From a checkpoint of a small mixture-of-experts model trained on Wikipedia.
Experts: a softmax router, a shared expert of 128 neurons.
Below are experts of layer 6 (counted from 0) of a mixture-of-experts language model. Rows are named router (the router's row for the expert), down (a neuron's output weights, with its number) and show model dimensions 0-191. Each number is 200 + 20 x the weight over its row's rms, rounded and kept within 0 to 999.
After each expert's rows: "comes before" lists some tokens at least twice as common just after its tokens as in all text. This comes from a sample of Wikipedia text that the model never trained on. Tokens count by the router's weight.

# expert 18
router,167,195,234,216,201,206,186,173,188,232,237,189,193,222,196,189,173,175,204,204,179,234,208,200,222,226,170,208,180,166,178,200,213,222,168,166,164,200,221,214,216,209,230,207,201,218,211,180,185,177,201,205,191,209,171,197,189,171,195,188,205,232,175,245,171,226,194,180,190,205,204,231,204,182,178,188,185,205,200,176,172,249,191,234,190,162,155,202,216,214,219,213,197,234,162,202,221,209,229,223,217,196,203,191,231,209,217,207,200,179,185,207,204,189,226,218,213,214,196,213,207,215,236,219,202,206,187,193,206,236,222,206,201,193,222,169,207,192,184,211,173,195,182,221,221,175,189,241,172,196,216,214,191,208,196,195,220,183,190,185,214,218,214,215,227,230,231,190,252,192,230,207,215,177,216,167,208,213,192,184,179,224,222,182,193,203,218,208,209,199,160,189
down1,188,199,185,195,205,176,176,173,159,211,200,217,184,192,187,231,220,220,221,192,222,202,212,225,200,180,170,208,187,193,222,179,171,215,226,256,215,208,213,190,180,196,239,177,211,219,200,185,204,217,177,172,191,191,177,176,231,196,193,195,238,210,176,223,202,178,196,192,216,185,211,194,232,205,193,203,189,217,190,167,200,213,193,217,200,214,257,193,216,201,207,197,189,225,196,192,191,184,194,193,183,188,207,213,178,210,198,182,229,187,184,192,189,220,218,187,175,234,200,186,177,200,236,213,200,192,177,215,202,234,208,219,184,206,193,191,198,201,214,165,216,224,223,175,175,217,165,177,186,180,203,227,233,200,200,209,198,204,266,242,256,218,229,180,206,206,186,191,222,200,192,217,167,172,226,198,202,177,196,196,219,239,173,192,223,228,221,165,185,204,223,195
comes before: "- ", ": ", "by", "Born", "Preceded ", "Coordinates"

# expert 45
router,216,191,194,175,227,162,180,199,189,181,246,207,206,238,209,188,219,187,193,219,196,230,209,221,193,188,199,201,180,176,212,213,170,165,186,241,199,218,158,206,193,213,191,171,201,181,208,206,185,209,199,191,218,205,200,189,222,183,194,200,212,175,215,203,209,200,212,173,179,203,200,206,169,191,215,213,181,209,192,186,237,177,185,212,202,176,196,225,196,182,215,230,195,187,214,212,224,223,202,206,187,174,238,196,190,208,227,210,197,202,179,206,221,209,198,176,215,222,235,236,193,175,146,139,208,159,214,213,206,207,173,166,178,228,190,218,204,176,230,204,221,181,162,227,198,212,251,192,190,212,177,209,222,183,183,205,212,183,213,194,245,206,200,221,171,211,220,210,193,183,189,220,180,216,177,225,228,189,181,182,211,202,211,204,232,203,243,189,217,222,186,226
down7,200,180,203,228,197,195,188,174,193,213,164,222,198,214,193,192,210,169,179,232,215,231,214,213,239,200,206,219,192,225,166,244,183,190,196,188,229,215,183,200,149,185,206,166,177,174,165,224,190,240,203,144,205,203,219,187,199,182,175,220,174,178,177,183,203,172,182,212,174,200,216,232,192,212,188,208,203,220,184,211,215,209,240,247,192,167,179,200,244,191,225,215,222,227,203,183,180,185,187,219,191,182,170,225,211,180,245,233,221,193,201,209,188,213,208,212,213,174,197,193,178,195,208,219,204,197,211,203,191,239,184,201,165,213,209,223,210,195,193,206,212,191,200,197,181,202,163,197,211,191,199,195,194,216,182,175,190,188,207,228,167,187,172,237,169,196,206,231,206,195,207,208,176,179,178,169,208,202,185,209,183,170,203,197,211,220,207,171,176,208,178,208
comes before: "the ", "a ", "his ", "their ", "its ", "an "

# expert 17
router,218,235,176,227,199,221,204,200,180,184,185,190,180,184,203,170,218,193,209,190,190,186,188,212,227,209,253,212,181,211,180,202,177,189,234,176,209,206,181,192,178,212,224,177,236,205,204,169,202,199,194,199,176,185,205,198,226,212,235,186,229,185,233,186,197,158,209,208,182,180,190,180,195,135,182,165,190,218,185,175,233,208,226,164,200,161,165,237,174,195,227,152,213,186,241,187,167,201,218,183,187,224,197,202,188,220,197,183,203,188,196,202,209,224,204,194,178,182,177,230,194,208,213,190,158,192,212,226,176,174,183,181,215,203,210,207,170,178,191,187,228,191,171,228,192,212,217,181,209,212,214,189,183,196,200,199,202,199,193,164,230,219,216,195,204,182,215,218,206,190,198,174,212,219,200,194,172,186,205,223,194,181,208,195,214,216,182,179,245,222,174,191
down3,195,188,198,194,209,181,195,198,235,213,193,232,186,163,184,237,192,193,215,226,195,194,188,189,205,225,209,191,162,191,199,222,211,206,199,189,182,232,200,198,201,200,204,185,220,181,222,177,187,189,183,166,202,179,227,166,205,188,190,202,211,146,184,232,189,201,169,197,228,183,195,174,215,207,227,196,154,222,217,204,204,226,178,183,214,232,217,196,196,240,202,209,210,184,195,187,189,163,224,215,196,219,182,166,207,177,249,185,210,178,198,197,194,220,189,225,183,169,201,193,232,185,175,207,183,230,206,198,156,190,212,205,236,221,177,197,190,201,220,177,216,192,204,188,215,205,182,169,213,175,172,178,217,212,173,233,216,199,220,192,208,218,232,180,176,181,240,192,230,223,175,204,171,181,228,172,186,222,200,189,206,196,211,225,231,196,211,215,193,176,253,209
comes before: " ", "0 ", "0", "1", "1 ", "— "

# expert 47
router,173,179,179,188,228,200,174,183,178,214,233,196,235,255,180,174,211,198,200,209,179,221,219,171,209,198,194,193,208,206,193,206,168,211,205,234,218,177,209,191,202,187,226,187,189,183,218,219,194,243,163,186,181,201,192,204,225,166,225,218,207,203,199,206,225,196,207,154,184,185,208,192,194,200,202,190,211,224,228,199,211,196,186,164,201,177,176,221,197,189,190,220,207,211,209,201,190,217,185,195,234,165,239,227,215,201,231,193,161,218,192,213,207,206,215,192,213,202,225,196,201,174,145,164,191,199,207,211,209,175,206,210,146,219,233,230,221,187,233,201,195,210,185,196,217,205,208,183,207,180,204,218,239,200,220,191,197,226,201,217,213,194,186,165,221,197,234,190,176,222,227,182,166,205,156,198,206,226,234,190,218,199,188,214,219,190,202,227,226,165,190,181
down1,157,193,159,202,169,188,158,180,214,214,193,205,216,206,179,219,184,167,151,188,200,207,190,200,199,198,179,245,201,253,216,216,201,187,200,185,187,201,211,195,183,215,200,152,195,215,166,200,177,216,207,196,252,215,184,176,168,214,193,207,203,198,200,215,186,179,211,197,204,206,171,193,161,203,210,179,190,196,209,231,256,186,202,186,200,203,213,188,162,202,223,202,189,168,201,183,206,202,177,208,228,194,211,195,193,203,193,161,196,225,246,183,231,204,210,195,213,201,196,211,207,237,190,220,180,203,216,250,182,208,188,185,200,210,229,215,198,218,167,225,193,231,190,185,175,216,184,206,217,221,198,196,157,220,171,184,193,159,198,185,164,172,210,202,221,189,176,202,197,190,189,179,174,222,199,227,230,207,212,211,187,196,207,211,218,212,206,190,200,194,160,216
comes before: "the ", "| ", "201", " ", "200", "202"

# expert 26
router,227,185,180,188,150,181,216,202,214,183,235,214,154,189,235,215,213,219,195,208,202,158,197,195,200,166,239,190,163,169,198,216,218,196,215,225,217,187,212,226,209,194,179,220,202,224,181,217,227,172,184,184,211,216,214,201,175,222,199,190,213,196,195,222,199,179,160,230,229,188,167,200,190,250,212,167,233,208,194,232,209,191,209,240,191,148,182,170,199,208,223,206,194,208,208,222,235,211,227,187,174,242,181,206,188,199,204,200,187,216,216,235,196,174,200,174,229,190,178,171,211,193,184,157,165,206,200,152,221,200,205,209,182,218,216,180,222,203,180,214,186,210,195,218,220,191,225,209,182,165,225,220,228,178,195,188,229,209,183,198,212,218,198,225,202,200,197,215,186,208,214,211,195,190,204,196,191,186,214,230,197,221,191,196,191,195,188,199,220,195,217,201
down8,230,172,158,203,214,242,195,218,176,190,228,202,202,203,188,231,200,215,163,164,191,210,219,219,168,217,206,173,160,233,203,218,226,262,194,177,200,213,221,193,205,182,225,225,210,185,190,159,202,203,174,142,197,191,181,212,230,181,186,179,217,218,155,199,198,222,202,200,196,204,203,154,213,217,180,191,174,203,207,229,191,210,223,225,195,205,199,230,201,198,199,187,201,173,182,211,203,217,207,222,202,235,201,209,196,187,206,203,196,213,232,193,166,199,222,215,151,179,173,221,196,197,208,171,231,196,183,202,193,176,218,198,184,216,200,206,227,182,191,203,179,211,174,200,191,187,167,192,219,217,223,217,225,182,230,229,204,169,184,190,173,182,207,209,210,196,205,203,200,192,177,180,197,231,193,182,185,231,179,180,202,210,187,201,210,203,231,210,191,249,207,198
comes before: "of ", "in ", "to ", "and ", "for ", "with "

# expert 8
router,205,217,232,190,223,202,201,209,201,181,202,196,207,187,224,171,211,177,183,179,227,219,231,193,213,189,190,219,172,221,217,197,190,193,175,186,217,200,178,202,246,193,197,191,235,190,197,186,228,203,202,210,217,202,214,171,196,214,190,215,200,181,245,195,205,186,216,167,224,195,220,210,220,189,178,174,153,173,182,219,183,185,224,205,193,210,240,211,216,185,160,213,205,161,211,164,213,187,211,155,215,187,186,183,186,167,201,183,231,207,182,181,203,165,223,171,242,231,183,176,198,215,230,202,227,193,197,169,183,184,229,234,202,184,180,183,219,178,205,214,162,173,193,168,161,210,200,228,181,183,174,225,195,203,149,208,221,189,211,207,212,214,204,194,190,233,215,182,190,212,173,201,181,186,207,203,192,196,194,228,188,238,182,206,213,175,196,194,191,214,192,234
down13,194,196,168,189,205,238,214,193,204,174,244,205,210,200,208,167,189,213,248,199,191,223,196,164,216,197,167,200,198,189,177,206,217,229,163,163,206,245,198,219,186,193,220,215,184,221,166,181,230,207,199,194,234,207,187,205,186,220,223,236,223,215,217,203,204,171,217,193,198,204,188,212,188,207,214,184,177,188,196,187,184,143,188,179,214,211,241,210,190,211,182,190,226,180,192,215,230,203,208,193,200,195,210,210,205,206,189,220,223,215,182,178,180,216,239,207,206,202,146,160,189,205,187,194,237,227,182,201,164,183,211,209,227,201,221,221,192,183,204,197,213,233,191,209,221,172,228,200,177,179,170,207,198,223,200,179,202,194,232,218,244,162,211,193,195,193,194,212,177,208,220,218,155,183,210,191,192,177,216,176,216,240,190,200,188,225,181,193,202,217,187,211
comes before: ", ", ".", ". ", "% ", "–", "-"

# expert 30
router,160,180,172,233,231,199,182,186,175,224,175,222,181,208,187,162,220,177,203,200,220,187,190,170,218,214,231,203,199,218,183,191,186,195,159,219,196,237,226,188,216,185,184,192,184,185,220,181,226,205,189,233,217,215,187,197,196,179,204,233,210,202,214,152,214,222,195,219,213,199,200,162,216,171,189,187,154,186,189,219,185,178,199,181,206,183,237,240,203,182,191,226,182,220,181,202,215,214,197,182,201,204,208,199,187,158,197,222,213,182,187,158,209,185,227,208,192,199,190,182,206,204,170,214,198,190,186,172,182,208,208,226,217,184,200,214,191,230,185,220,179,187,215,189,217,188,197,223,167,213,228,193,219,221,218,190,166,237,193,208,214,195,221,180,197,234,183,192,201,224,200,216,217,169,185,192,219,214,173,218,180,197,198,243,228,244,202,195,198,228,247,207
down0,191,178,200,214,179,216,173,208,229,253,242,213,207,198,198,186,170,191,216,209,190,198,200,147,217,206,221,192,201,213,186,199,199,181,156,181,179,173,207,214,185,231,204,214,203,178,217,205,191,170,171,171,180,200,215,186,202,193,198,167,189,219,216,196,198,189,212,209,193,171,188,249,186,156,219,198,208,199,177,247,169,198,178,188,242,198,189,245,203,172,217,219,200,198,216,191,187,173,211,191,205,210,192,178,238,184,201,186,204,221,218,237,249,191,172,206,176,204,182,193,218,195,189,203,221,187,228,199,239,161,221,217,219,209,200,189,190,197,184,191,230,173,228,229,154,175,235,214,198,188,175,222,215,180,192,201,190,210,190,227,223,213,187,167,195,198,196,223,217,203,171,190,182,180,185,180,209,187,227,188,188,181,196,181,206,199,193,212,200,184,180,211
comes before: "\n", "\n\n", "- ", ")", ": ", "= "

# expert 31
router,240,209,206,185,213,206,172,209,177,213,191,190,187,172,209,201,180,254,174,243,165,205,219,193,208,207,190,173,179,200,211,233,189,186,188,191,179,159,181,195,201,232,218,212,207,164,209,184,223,230,199,205,207,209,186,224,180,208,213,171,204,188,174,165,200,196,186,225,188,191,203,221,189,229,182,217,232,206,213,223,216,188,179,147,211,199,211,175,215,204,169,189,223,177,182,217,211,234,209,183,220,172,173,206,190,205,198,234,176,216,198,191,191,227,212,179,181,204,197,187,211,196,195,197,208,175,212,203,239,203,164,221,234,186,214,229,197,194,173,201,210,182,169,200,161,214,175,188,193,229,184,189,184,177,159,196,197,177,211,189,233,238,205,182,200,208,181,212,218,198,166,231,206,204,196,193,188,229,205,217,196,196,192,199,231,166,235,211,186,242,216,176
down1,190,217,157,185,211,210,179,165,221,205,172,188,190,185,201,202,205,193,205,194,185,221,230,218,175,216,168,173,196,188,199,205,170,176,182,165,178,203,174,192,188,215,191,220,197,200,202,200,194,189,201,197,202,206,193,191,177,155,205,180,165,219,164,236,202,172,222,170,174,250,234,211,180,210,202,202,208,186,182,194,208,233,219,183,216,189,198,198,219,216,195,186,179,177,229,220,228,174,217,191,180,225,189,191,217,182,203,201,182,201,195,206,194,171,183,242,194,211,213,210,263,212,170,231,216,197,239,192,185,192,206,213,236,206,187,236,190,206,228,184,180,182,208,186,199,213,207,203,204,253,185,241,157,230,200,196,203,221,179,222,233,224,223,180,186,230,216,205,207,186,206,206,177,248,222,182,197,193,196,213,193,186,193,199,185,199,199,210,172,218,219,188
comes before: "| ", "|", "(", "km", "0 ", "m "

# expert 2
router,240,188,179,190,210,186,213,202,231,219,202,212,224,179,189,208,213,226,238,213,188,172,180,185,188,223,233,166,169,187,179,199,233,208,234,223,212,216,214,212,176,181,230,219,167,217,182,225,225,200,182,204,181,192,211,210,206,181,204,166,205,187,193,191,211,222,215,231,214,219,207,207,206,243,181,211,229,214,181,212,218,189,230,236,193,218,178,172,164,192,217,164,198,198,196,177,164,188,195,169,184,186,158,207,226,186,202,214,194,175,213,234,186,210,210,208,212,178,207,179,192,245,184,202,193,241,207,189,211,198,179,194,189,192,226,224,209,214,183,173,218,198,201,192,148,167,230,204,197,180,170,182,206,218,207,171,192,207,195,171,187,194,211,186,198,201,217,228,240,217,240,202,197,189,178,220,192,197,201,179,197,191,218,180,174,216,178,217,167,189,195,175
down0,155,154,171,169,183,202,182,216,199,178,188,200,203,186,172,215,180,182,183,196,168,183,186,212,206,185,186,188,171,191,201,208,187,197,199,195,231,191,187,227,231,158,205,182,206,182,231,216,188,214,172,186,196,188,208,213,214,203,191,240,214,206,219,183,190,202,221,202,198,185,205,188,207,213,231,207,212,211,207,222,209,231,203,217,210,190,171,189,208,190,177,213,210,222,190,187,249,201,195,202,202,208,217,250,213,195,214,254,229,203,206,170,207,236,197,163,201,211,217,203,195,188,198,196,192,184,168,170,204,247,166,222,245,215,177,175,192,176,225,196,212,213,192,211,205,160,188,200,187,205,219,216,204,206,177,229,215,210,206,235,218,181,216,186,237,205,197,244,211,171,200,198,216,213,185,168,208,238,227,209,198,220,190,146,191,208,166,176,193,208,210,203
comes before: "(", "| ", "and ", "in ", "of ", "="

# expert 6
router,237,193,176,184,214,179,204,186,205,181,206,192,178,240,212,200,223,174,203,205,217,197,195,199,188,190,195,176,219,179,179,217,154,159,201,221,173,207,191,192,196,194,178,183,225,212,205,197,177,195,178,199,218,189,225,207,190,216,181,195,200,207,213,185,212,188,209,183,207,206,224,223,182,192,232,196,171,207,232,187,185,206,182,216,212,165,178,186,159,169,199,160,197,221,218,219,202,192,202,212,172,196,212,172,184,238,214,208,199,200,192,194,198,199,160,193,207,182,242,201,209,191,163,153,186,185,182,174,205,197,152,206,205,197,184,235,203,177,225,227,159,204,222,201,210,216,197,194,191,233,222,226,196,190,206,179,198,198,181,208,174,206,163,224,214,162,214,181,198,194,192,159,199,228,188,193,160,177,170,225,216,173,213,201,219,231,192,214,224,172,229,246
down9,207,223,168,200,188,209,196,173,196,160,177,196,181,215,139,210,197,183,226,206,204,217,195,220,181,219,189,207,224,170,170,193,250,211,251,182,246,193,222,192,228,186,268,190,242,193,212,220,160,199,203,156,203,230,184,268,225,211,201,199,183,172,154,182,215,184,177,184,218,177,205,219,203,187,191,205,200,207,202,186,214,183,212,210,191,187,217,189,223,174,206,208,206,188,181,209,218,199,196,195,189,202,205,197,200,207,210,184,193,224,237,218,195,218,182,206,189,234,211,209,215,190,195,194,177,213,183,205,209,192,209,182,202,181,175,187,193,200,195,231,183,198,181,191,208,186,202,195,168,180,199,202,220,226,182,216,200,224,227,229,232,240,188,182,179,181,182,218,207,208,202,233,213,217,220,199,184,200,212,184,190,201,193,196,206,194,171,214,240,209,203,199
comes before: "the ", "a ", "to ", "his ", "that ", "be "

# expert 0
router,190,217,244,205,220,211,187,202,224,208,190,174,221,200,183,232,194,201,198,219,199,200,205,225,214,172,211,194,231,228,195,206,223,202,184,215,190,194,225,155,204,226,173,196,203,178,188,196,209,188,172,198,187,200,185,203,196,219,202,201,207,193,192,171,203,228,190,188,196,207,209,150,201,191,180,203,164,196,211,221,158,203,150,185,192,210,193,181,217,209,164,211,174,175,191,198,222,224,185,196,188,202,198,183,201,212,177,191,204,202,210,179,210,196,228,179,188,194,212,226,244,217,226,231,194,194,190,179,206,169,168,202,249,185,164,191,228,214,181,203,221,234,212,178,215,173,245,222,213,202,204,178,179,206,164,175,196,154,215,214,206,163,179,156,183,234,207,211,232,224,212,211,244,205,206,214,160,199,228,207,183,192,199,222,203,181,200,165,201,213,212,184
down0,210,215,179,244,197,214,216,207,207,212,170,196,163,225,211,244,202,181,212,216,204,186,169,208,235,242,193,202,222,184,207,196,205,194,200,202,182,219,183,213,200,182,209,221,196,187,213,196,229,229,236,200,202,152,210,208,173,187,175,240,183,232,206,185,197,182,196,192,216,205,212,225,199,188,199,189,176,192,197,173,195,196,238,178,189,226,231,193,206,233,191,203,217,215,215,162,181,180,192,243,185,227,220,196,179,203,189,212,178,222,175,214,178,167,130,233,207,205,189,177,216,205,205,195,192,183,155,175,192,199,232,191,205,224,213,169,228,174,199,185,193,212,222,213,204,203,186,178,222,225,205,189,188,188,175,213,181,186,213,207,201,169,213,213,215,186,153,193,210,179,213,186,186,210,204,210,175,217,158,211,195,192,206,194,213,228,251,202,195,204,185,208
comes before: ".", ") ", ")", "; ", "/", "″"

# expert 9
router,222,180,226,205,198,203,203,212,198,212,190,178,201,221,214,194,184,219,216,231,199,144,194,174,214,169,203,176,196,177,203,207,130,176,213,193,170,247,159,191,188,212,197,172,199,213,191,207,208,207,186,202,223,213,222,200,188,197,174,217,199,206,172,239,214,186,208,205,190,198,217,240,169,204,221,205,196,207,219,191,208,203,222,235,233,212,173,191,175,183,218,201,202,170,181,222,219,218,250,194,217,204,184,223,206,220,220,174,183,180,206,212,180,193,191,178,183,193,197,172,196,194,202,212,186,217,182,194,223,227,235,214,203,200,210,223,207,196,209,206,180,214,199,176,231,221,190,209,173,217,226,178,204,187,222,170,206,178,200,210,188,208,176,188,212,198,181,205,226,197,198,180,220,209,217,172,147,206,179,241,203,156,196,204,202,254,170,202,217,191,220,237
down10,230,214,199,224,159,222,182,187,188,189,195,174,190,214,153,214,206,199,184,185,218,185,142,214,229,239,218,204,177,206,238,205,194,217,221,225,223,165,208,222,192,239,222,206,174,172,206,231,207,221,225,176,202,200,205,210,207,169,221,221,241,193,191,193,190,218,219,221,216,206,225,194,180,212,215,182,202,202,189,209,192,188,200,222,208,182,234,191,228,208,205,224,209,229,206,198,203,191,175,193,214,189,205,190,195,196,207,189,227,163,178,238,219,221,209,223,194,189,198,187,182,205,201,177,198,193,223,200,189,251,240,178,194,175,208,215,177,232,209,236,211,195,181,216,199,200,179,196,195,212,218,231,180,227,196,196,214,209,196,198,196,207,199,197,160,207,227,198,226,234,220,231,198,220,258,225,209,220,218,214,203,198,202,222,195,242,206,222,193,196,172,164
comes before: "in ", "to ", "by ", "a ", "as ", "on "

# expert 22
router,157,181,187,191,209,233,210,211,155,206,195,207,181,222,197,222,188,197,215,184,169,201,175,221,226,202,191,174,209,227,219,209,176,187,218,204,194,181,192,220,212,195,210,201,211,218,223,167,193,214,162,198,209,171,225,169,214,209,228,198,196,193,220,208,210,184,234,162,200,162,230,141,241,211,206,196,188,215,177,190,223,206,182,200,160,220,179,232,189,195,222,175,204,206,226,198,183,232,232,239,209,181,203,212,210,183,189,194,154,230,160,207,186,218,200,219,221,191,234,158,194,179,170,171,199,197,181,204,218,227,196,219,227,189,197,225,198,182,199,172,182,177,197,189,201,189,175,187,193,188,210,227,211,238,205,190,198,188,190,176,184,198,223,182,204,188,210,197,191,187,207,210,231,207,177,207,210,175,213,176,199,183,187,203,223,166,202,172,205,155,201,210
down1,228,222,147,191,200,191,217,193,165,210,181,196,171,187,218,207,238,194,176,254,220,209,177,191,212,196,186,154,179,228,212,206,204,173,212,202,192,214,142,219,206,177,197,197,224,183,204,216,206,216,179,164,220,207,224,236,210,196,201,168,172,200,208,190,216,199,203,184,195,199,186,209,194,215,202,178,200,194,192,189,168,178,233,212,202,160,217,238,226,165,186,210,219,241,176,181,187,196,184,195,190,213,225,210,197,229,210,200,210,214,189,205,188,213,182,207,197,209,178,195,200,206,237,184,168,202,204,227,200,208,185,205,204,229,198,177,199,226,210,197,234,206,202,199,185,184,179,192,191,213,195,201,229,218,202,232,183,200,154,242,199,210,231,181,195,193,174,193,218,202,214,215,216,193,220,211,188,231,178,170,193,250,229,159,224,192,208,180,210,169,214,221
comes before: "the ", "201", "200", "202", "199", "198"

# expert 29
router,221,224,184,174,174,187,204,218,216,173,221,207,163,184,206,216,200,228,235,219,189,178,201,180,205,203,257,174,170,177,192,208,201,192,206,200,209,204,219,174,168,168,173,224,179,235,177,223,212,176,206,206,213,217,186,210,163,189,206,157,229,199,186,204,202,183,187,224,218,210,207,211,160,225,201,220,229,192,210,228,212,189,241,235,193,190,190,155,210,203,197,168,244,188,200,208,218,221,207,162,178,221,190,216,202,171,210,194,202,209,245,199,174,184,201,200,237,206,189,178,199,213,212,155,182,221,186,184,233,219,169,205,176,177,215,198,194,223,159,204,209,204,213,193,190,204,183,203,173,191,182,173,198,194,177,191,218,217,166,207,212,202,175,188,183,167,204,199,225,211,220,207,182,196,215,222,179,171,172,205,177,186,201,194,188,199,166,196,192,203,221,205
down7,187,207,185,249,228,204,186,188,183,192,216,159,180,196,207,186,207,215,175,178,204,204,190,177,181,211,230,212,181,197,196,181,174,183,208,205,198,189,182,176,186,158,188,203,167,196,192,185,223,229,181,176,224,183,213,187,210,144,197,221,186,196,189,206,199,164,218,189,192,185,203,180,194,212,173,174,202,182,206,241,196,204,219,170,215,202,198,186,223,197,208,207,145,201,210,191,216,247,179,225,221,198,215,186,189,186,217,236,192,176,215,197,227,160,192,188,207,153,230,194,195,208,192,209,154,212,194,165,213,182,189,198,201,155,204,175,176,222,225,246,202,193,184,181,195,203,229,218,196,201,201,205,220,167,225,217,205,180,198,184,192,227,204,175,206,164,186,174,224,233,212,190,198,210,205,215,224,218,217,214,219,210,213,213,172,188,209,218,201,178,235,227
comes before: "was ", "of ", "and ", "is ", "in ", "were "

# expert 43
router,229,233,187,173,213,204,198,191,185,204,195,188,162,180,187,203,197,168,171,207,191,217,199,206,208,199,231,215,237,182,252,215,204,183,170,188,193,191,147,215,206,224,209,210,213,171,203,190,193,179,169,204,195,182,190,229,189,220,238,196,213,208,227,205,235,217,190,198,201,235,198,189,265,223,203,173,161,193,189,209,197,179,189,166,191,205,235,205,192,195,203,206,206,147,193,195,220,217,214,166,222,182,184,220,213,227,195,207,234,204,225,171,218,224,204,220,216,215,199,185,198,184,212,213,208,198,226,180,194,202,198,202,224,216,191,204,193,201,203,219,204,202,205,194,213,224,207,187,199,171,217,218,211,213,198,208,221,197,184,213,178,223,242,182,203,239,250,190,206,234,147,215,220,211,190,197,166,206,160,202,211,228,216,198,223,168,209,203,201,211,226,202
down13,189,209,261,225,198,227,202,180,206,200,203,215,198,189,242,224,206,207,205,201,198,158,220,217,172,229,172,202,198,177,169,184,212,166,234,225,178,221,192,158,206,170,174,200,221,192,221,213,197,193,155,179,192,195,184,182,193,224,194,205,162,182,171,199,194,198,193,202,232,157,222,206,201,216,188,214,207,208,189,205,214,192,230,212,188,198,194,185,199,195,209,211,177,204,206,237,182,205,210,243,225,176,211,202,207,195,194,180,215,191,159,230,211,228,178,185,212,188,167,195,163,183,209,223,200,208,183,187,189,176,215,207,208,240,219,193,206,206,216,197,197,180,239,139,164,204,182,209,169,184,198,209,190,213,193,207,196,213,209,217,185,227,194,164,188,182,168,188,190,167,192,196,203,190,192,185,187,203,231,190,235,203,213,226,182,185,227,221,202,181,184,236
comes before: ".", "–", ",", "; ", "th ", ":"

# expert 38
router,178,190,185,198,188,207,200,223,219,180,182,210,194,164,183,221,197,198,200,193,187,214,214,179,202,193,193,190,182,206,172,230,153,203,181,193,198,185,165,170,236,179,192,239,202,234,188,208,220,186,202,194,217,222,174,218,210,187,211,224,199,188,217,188,186,206,218,225,172,169,240,211,225,204,216,192,195,229,220,221,243,222,245,215,188,190,251,185,215,198,233,167,186,180,180,189,209,232,193,200,205,201,164,178,172,215,186,211,210,226,195,237,199,217,198,209,215,173,189,158,209,209,180,167,196,197,183,212,179,224,191,214,195,157,203,211,217,203,204,203,175,193,199,203,208,194,191,207,189,163,209,201,202,204,166,208,183,217,236,210,200,203,204,163,218,182,154,174,213,199,191,173,221,214,189,170,206,213,251,193,196,214,189,183,236,189,185,211,224,232,234,201
down11,193,192,181,211,189,247,235,200,226,212,218,222,186,215,192,198,213,190,183,179,185,184,201,215,198,183,182,223,219,166,182,195,178,209,202,220,224,175,193,205,187,162,184,178,188,237,202,212,179,222,246,237,222,198,178,213,162,210,169,176,188,176,184,214,197,203,200,183,209,199,221,183,209,192,187,179,173,197,192,188,228,224,205,212,209,250,207,194,180,232,159,209,189,179,215,187,225,191,191,194,175,215,182,203,188,198,222,193,211,192,202,201,184,212,209,179,203,182,188,197,224,186,219,245,227,178,180,217,141,182,215,226,220,211,173,197,221,212,209,212,231,202,211,193,182,213,181,190,183,209,217,176,236,235,221,243,192,188,186,177,216,240,204,205,195,162,200,225,191,203,187,216,221,212,214,184,155,184,183,187,217,255,215,201,196,226,197,205,189,195,220,210
comes before: "| ", "0", "6", "9", "5", "4"

# expert 13
router,197,206,195,195,221,204,213,197,171,176,190,164,176,192,200,215,224,183,199,175,190,179,203,208,168,186,224,199,190,188,187,188,228,183,188,219,217,165,183,223,171,203,221,207,198,219,174,189,206,185,238,198,215,202,169,199,199,225,204,186,195,217,193,148,193,197,200,215,183,199,190,179,204,218,205,241,187,207,207,148,183,247,170,176,214,170,206,217,226,215,230,215,197,172,176,218,228,204,230,171,180,167,232,210,200,204,204,201,192,214,197,189,216,195,191,201,238,185,194,219,219,194,201,192,213,184,203,235,184,205,179,220,195,227,230,179,201,195,216,225,212,203,202,194,160,214,213,186,203,212,162,205,209,183,193,201,212,219,249,190,164,185,223,175,211,176,207,175,226,187,204,171,225,207,181,180,257,148,242,223,208,207,217,187,236,188,198,195,190,203,216,198
down8,191,207,171,219,205,159,190,205,218,221,187,210,174,199,174,189,236,226,185,190,186,150,238,208,219,179,167,198,217,228,190,199,213,228,179,150,199,187,219,203,208,209,245,225,222,207,199,178,201,204,203,186,216,199,187,215,203,177,198,209,214,207,202,213,199,196,191,187,211,217,223,205,203,181,155,198,182,203,210,226,216,235,201,180,230,187,166,176,230,201,213,200,203,186,180,194,205,156,233,182,196,200,195,231,198,199,236,213,201,176,216,207,203,180,140,181,207,208,181,197,186,204,192,181,154,217,190,223,175,199,213,208,207,199,231,183,215,224,178,217,167,200,210,231,164,196,194,231,212,222,204,177,218,177,209,211,192,181,204,171,173,227,194,213,234,190,193,223,187,206,234,210,240,211,227,183,193,235,216,194,203,172,229,196,216,214,189,205,196,203,170,171
comes before: "The ", "In ", "He ", "It ", "he ", "=="